Experts of a small language model: 14 layers, 343M tokens.
Below are experts of layer 6 (counted from 0) of a mixture-of-experts language model. Rows are named router (the router's row for the expert), gate (a neuron's input weights, with its number), up (a neuron's input weights, with its number), down (a neuron's output weights, with its number) and show model dimensions 96-143. Each number is 500 + 40 x the weight over its row's rms, rounded and kept within 0 to 999. Numbers have three digits each.
After each expert's rows: a language model's description of what the expert responds to. This comes from a sample of Wikipedia text that the model never trained on.

# expert 13
router:457577575470486536466546480460471507517570574461493444563517470478491498452525550488539594495513514472531485466485499454517496520494447483528477
gate0:549414498522569469514478515554534475493520399588470467470452474504505493454566474492531428452485548542515504455509593493461433539522534509511469
up0:437518599448509488500514478480528424453446500477531438478551514484482480453454471500522499491597468604460462581560556598509483431507469466530452
down0:502499470510520468519494517481471472558464464477457534478479479466504512524506489527518392527567458482438522488537559525447450526500566543507534
gate1:491491551558522489461510470460532522496465500505455401492495504512539554468485515503502487513436576534523500460535504545571476480385464596514468
up1:450470539495477561447495449457467518514507523527453486542441508478495578519522548540503468468508568509548548514537509558523442512505526550486492
down1:465553450493471444490534509549473547477455455414528458535412508594538528502494560513418481537516576508593534468525479542635487504502492491449469
It responds to: Nouns after determiners

# expert 8
router:552569558563533547447578461453435454448464533498553509469458403466454515574498543540516531454484475495565525477468538482556461549499502565502489
gate0:551494543524455488459432530565521474479483451512484515506486533499493551505522467432441503501506487475572506515498610510485568542487564513520405
up0:451525553490498496497458497564508479436542450474536495430553499545494493513498523468464468520549436526465524522477562510451461502472479486509478
down0:578499462602560495517542470504536480522446493462518452496486446465562440529564522475556500516507443524400426618452513487466528465457546530497561
gate1:528492521500441568453515462515488512460418476552507424548497519499450505524506494536492522525401490522471467477569523552555539491520480518478471
up1:540482486538492577450528478520469534494442511490509430540432512460467505502545472556513474512474455488474508480531554563537533522526489540451497
down1:495489466441441477418498518551546553498430452471521475532404490560490518555520526522433485487492528530546486496481475443577503468531495544479513
It responds to: Line breaks, headings

# expert 2
router:536535514583546510484512486496483533439563501496578488471583519477441525481538486531482546593555535505549483572451527440561478531509475498489467
gate0:527484571512557508505441537537470471507506451574469491476493475521508538537501440523537448481479461506521541548491520497461560508478539483556454
up0:431489606498552475474443483501476446460494506497502484420535509521523487517412447546545449506508432546491534559498540504493487450456474473551426
down0:573463524490529432481558487465520508461557541447457530515523513471506504482512477516514469494543489521446464551511532495532538491446519455488531
gate1:461514582518462517501509468526490511447484501596475461524567560559498564528517558528516612496516544580437508485481482511571528478494509492539445
up1:540511418545525518474514468483408469485470555551395394551477440433527591564498521538501423471481519488507523477540606524528456539510499520547513
down1:542512524567463472483492535485504524496496481400583493508451540567525495493513522605494501496484548427597526521494488548526505446514478489512514
It responds to: Foreign name fragments

# expert 11
router:509530560512530549485551446465463504516556535543542471521460508470479450521433520557458535559512478469512493544456531464514481535536478449449466
gate0:536479502514515510495455564521484434519547451487490441469457483530511498475533444418467447526511482521596474498543526457443586563490530493495451
up0:474547579487508478486543527487560543476571580461459524452570500480515437599444470493509492521572477547500534488527547509482450459495433474499550
down0:557463468492517487484457470439514465502487466500450503470429485447610454508520441527478498516528547512485397487497532461550418537493495508511519
gate1:484549587545472553502471438503440543462465539519532454502558458537524495497482516533507502463396544565451516485500483499507468429475506499483487
up1:503561589520450633492504471502436557553471549534520465508516441566519493488453498516467475460443510555450519491471545537515551492510573476486460
down1:495472481467454463583520529407499493484595450509569417509459474559490555474512564523446443517569529462515576477478520494591568472476547461473485
It responds to: Conjunctions, pipes, list labels

# expert 15
router:434544515471531510517548463470466461450549505508541477472461487481473445482423528539499515561510520486467513543436550461527483537550433433429478
gate0:459478591504457496500448490466493462493518433505475502472486530488538527461520460530507467486457470478563555531488499503449518515496498520498505
up0:436551632481514530490516510519457441438481534429525496419528542486530482499469493509501467482538470517519487550580514508514476510447461451516493
down0:545456476497517495504557450416436506538489497436543463468530484498530503498501437475487536510489529552436458534507520520427509516445528503516432
gate1:456551523552457519534473472487543494404459509519509430527513492509512502548500516485505529467402516503465511510536530577505507533540468538537529
up1:502466553520537609437505499571523518520470510493511454510444429469510454536513515501491472523493514491475572423490572518468482496491520514535477
down1:495455420473463402479550531488527529533536466544524420469512503574540504528501555506477488484623487531568474496511555534552578486552563509429506
It responds to: Space before numbers

# expert 3
router:516518535514540524463559488464455495496551552545531472531479525437483442507443515538457527566521500457506521576431528464520472543522460452457457
gate0:454453541577449512537526542432519504524559461508473483550524496483498517503501510542519481507495417546530503519524566430471567579506527428472509
up0:423492581502550395512439469597568464453494505457452478406498491491427498431404416485524482522524484598525474511509482514468505503520453522521475
down0:614445500515509425543528488491500445616528525440520518500464460453537486583463493523559481515507468479490433471482507538469504473486480539462467
gate1:476483547551490595525438472481521513495487522589430421478621485536478548524581509531480529476545530579451491422504556499527493490476505548535493
up1:534508536528500589498539479466563535492493514531447434522593470505496585490591470525475484470569469531449511434470554549523482547510516520484466
down1:431498443463449499528508493470480495533486483441588514490466508564491457445481552583452495519541585589585506443514492508515467470600536535471495
It responds to: Articles, brackets, infobox pieces

# expert 1
router:456555567483593535467549454492527519442567502505501465568508474498478438485460519525481466543547479496567440580519553468517450583504504475452481
gate0:537523560539452469483516522530482535450479447556471462527522526392495549452494452524481422449453538525528447490504488511522494522461533475512497
up0:456526519462470469493486553523534457409508498472514489480525560479494448499485483521462447512576514522508494528586542482468471480486479479519459
down0:491403430562523485497593437484566503511418512469435551518527465564505519464488525476502452453515420509476494573514505479497489477417522473465484
gate1:516516611483468530462429486518582481458447449537563458495570512517493535543548487497529540446412508522516520474600513542593489437516497508533463
up1:503566522534451545454512487515536553446497453492534453530493463527483536543594485549449487491478475496581570506578558554541444470549570527458489
down1:521558445495416481461479484547545573517481440484549437507410493530567578570516566477490443499572528609492476438511502527552526506541508409493443
It responds to: Mid-word consonant syllables

# expert 0
router:500552551548546507470534486471434493518554537550573471533440548472472460527497546543503498547498478499489490566451572460512465543481470436425456
gate0:501476498508461469464465537506463480520494450575462543524549490437516534491478502510495471572455438496505470487467521478459564520535524532493462
up0:420468555506517512536532491474516458413544458488511496422562502509522466509456429568473486492564457546437440529526536508467509526464436537546451
down0:465486427534624449478546474482447448540468476412503523496505477468485464455458499498518503458533540502511476537494543466485540482473502507502499
gate1:464488527543469515519500493514438484499454465576482377544574431489525489490504541556531588428455537501405476441496466571592475441555458512531495
up1:497535449516446571467537521517447488483508476514501384556513466478567508528565541548505500432445478504483509444484508579542471490566512487487492
down1:543474441495425470509492456495506555543514425466497477546463500585547491548539590520456490453541500497602540518480581494532537503497514468438503
It responds to: Coordinates, numbers, separators

# expert 12
router:496531540538537507462562472456462485504550536556550479547459520459475454503440549527449530563523497475504502560440527464523478536519474444451479
gate0:483468526512511433480394524527514474456501477565421491469474486422494495478511483527498419460526561479580488519489573435452520563447465532474556
up0:463481559483501467470434483512529504438494557446456516439538471444530495511459466534544422442565497480524534502498612487482482494477446513507530
down0:551490492470525418506504531510447475607477565501472485511509431385540499493476446544597526520523493502526458526529593516463493510451484558492523
gate1:520536553529488470498495434527451501423495508523500467525515525536474534556509549444478506522437563495464470475509512552554538416517490526554458
up1:480472525548528549484522414541489539507497500470494460494538474492551539531474546534505525486430495458471511414483578584522527536489518545497443
down1:479471393478437490491542510505568445528509523497535479541377513508493498535502508562480462445514578563488491490509514482597550472565583480483531
It responds to: Years and date digits

# expert 14
router:575475545535512534464467447491518430500497526527526423496463580509481427449537541439434564472563520435452430498454506470526427542489544555464457
gate0:508483546493478533553512582483530435509527458575412437496499537464410522489476449502535419549493442564526475581475559565415547519479479503492481
up0:437485531462479583515563597463526441444528529502481446427553513444458470508425447513556442504511428584480467556503570559487477543446435480535456
down0:562486496531605508523509548459517509549515486492461489437506481452547546535495471478468517513511508448494429533463528527477479535526533591524472
gate1:466476550528521530512494525487514503427443496606430466538527515508430482515508538542470522471452534559457527485543507491575498457549496464550482
up1:528524471538562518476529533513543507456446480546456412538508484498481473510560525541459442457464512515485579487487545559549479511551540497487515
down1:429442429462481473487499501537544471507550547475530412478454474581563418500481580498563504460585550549540559469514538520519508520529511498445494
It responds to: Field colons, attributions

# expert 9
router:433485440533487534502431510429521529490504583457511450523427519463484499529544555545457534478501538483541508440506571499501526461505541511543499
gate0:522476549516492492530417481540443503482539489555463480523440495470530549488528457475536465502477492479559514547467513534470535571467457461514473
up0:489513527522525564520465520496501460418477519508527498500517508468477456514466498482536481477592496550453497525561508554436509452437487509487411
down0:538444451502536551490469485494555470531531499494409525489503410437489463556559510521539465536513525508456439520430541471433497429516541595520511
gate1:430492571502457507525508454408506529473473490505456480524522525436512625482528574492494542452482504543424511462525478508567452473530441498539431
up1:478458506522438524488540468468449536476534504486499479539440494496509566511565545513521503448513509445478586510496592570524500471517486508523477
down1:456500481524419482526548490539625534552504431432523522512457433550531529573551490468454490503491574474566525530498506517568453444552577556477502
It responds to: Plural and s endings

# expert 7
router:495444578502551490453543446536453495499494523541544451539479579486467530518577504452429515552566427459496543543448543448470464471480436441429461
gate0:514503548576483510512436485474445461525480448570482463492494515480491592437532459531476526477483488512572420533470643505501490542516472460476444
up0:463504565470521572553496506473473423471477527487528517450494508494549494497510458550509492461570535509533485534496578582484471471496481472483474
down0:560468557560524439485534520491476538471493502474505544495470493483527518521515452473511471498509501493450437535438496552497496564477535578508457
gate1:493515573493477533472500506421478475437496571510488406560541544503519516507516526535531510411434531531437496426525545489596525492502487534538432
up1:514536511547483508505530495507469499484532533463499444505490500473490494526553551569503494439494506478518513419570592561550478541537546552482468
down1:437498458521376472500545527515537522547535505508508427536451541567520505528520553486471498456535532499571456514470523498585516466562518505453524
It responds to: Digits and number words

# expert 10
router:505547542530533534453551465452450505495550536566541484553445532460486458512451536528450522557530509459509506556446527470521480563516455440439465
gate0:441441521560466467506440508523484527611446488543409392533447508506575490495498452509528453468528449516589524491487473541451517521548492484540497
up0:404479591466531505516521502461460471543446502481491474419517510486510461496484454493483471486545428520463514518544475521518522518463414435566516
down0:529465476508590495461517512504576478562441505459509481448570494483491535505488505485512485509466551488522397503478476548522495532462514521465524
gate1:508524518527510514539526522548529464467401479550455482494496451526414552517462543452481557439444469522486520520542506537567486445525479491557508
up1:523523464555461544529499453542475529505432484515460504469431477519450485495521464514450504516517529497457549457508590556568460548530548465449499
down1:505497496576437444481479498452547510538562513462503377501402519610510544542478570514495533500571515552542528479489522561568457431509497449502481
It responds to: Mixed table items

# expert 5
router:578526509436505565489535460478484593580563481566526471503512479488444492481439505470452484511521529477488485472489574459556528503518516431548445
gate0:479498552589511479560447532522498449509560419549498496489419488406560512498569468513495503431502509529528479476485520480511494536504516455522457
up0:471517571502596466512505445510516450469480502471542501460528482493462471535540491506552481493561442574417501545495505498481486515435472473490464
down0:580490491486555466467493442529464504561465538492444531462488488468507460509546537543551496547491464511401481484540519499540488506454496525490521
gate1:451540553474487525516508428488484526456449554535485451500547464513554601540467595494545545425436541504479544500553517492608480484456476560456466
up1:510518487520475579468526502451492536494488566477467455545505570542526551550551482524475573474514522475533565482492502588515505475473537506503511
down1:491526456455470510491514491468515504564494499414576409479375516556530486553560554507505509443528587534628469518497485527501509419522494426493524
It responds to: Vowel-initial word fragments

# expert 4
router:563562465487506509439480490542507451501430532523543443520513464428436494534540530576507527508515501479526496568489440486551413546549448522508478
gate0:445536533528460469455416543514499493526498365570494522462503499468496554461493536482542484515481508507544539439474524536537504518464564527543447
up0:397572518474499520472485530478492535461507491515541495427530472458496505528446523490490472516543463558449486505507514536507507484402522477578466
down0:547500474531516509505485461482502481517570501481528442439499443487535540461453502523477496520521491529446482501506546522591489462570453503465540
gate1:465493520493434520513562505473527445420507571511544496532526503507490524538541446495534535469494567479464474517526529528609470475531450499475420
up1:478511469542436563538586534514521505439473615491516430519463496493528521489521447497486492470541514482516548505527593550553465491521508508457415
down1:473510412468452449417484470480541510539531505507562440481413554559454499503483549456467518466490516569574509516563543504576475459534503467463481
It responds to: Biography verbs, prepositions

# expert 6
router:503537539536531507473572466448460503502550546545539485550468534443487446513446538540471531571530493483540507571453533453496484540521458448436440
gate0:472414536493471400457514517541483468474465427499431515545527584499483549434557484474451498539481469466570499499497495465496568531477511527473490
up0:402506550478496533417470535532519485486492499454509486456554554479505440462465447505482517537515446551497496572548514518409499518461483483535555
down0:462403502484505491507492469448495570546543538503480542510480543460524522486494487478544444527468494579530444546547543492495483488450554479497532
gate1:513491589508450519460492450479505486487442552526478422527478524455464564509528493527473497428455499488423445502538490619534469447505473492492487
up1:471497473536546524495531448484470534497524553499426497465418489533535584511594557502447474522544539498471544520454534532481503478504502476513509
down1:446489464529453529506494524494585577533549478457601472537404527571444459534543516541474473588538539510554500526506518505513513462504518538437487
It responds to: Hyphens, pronouns, pipes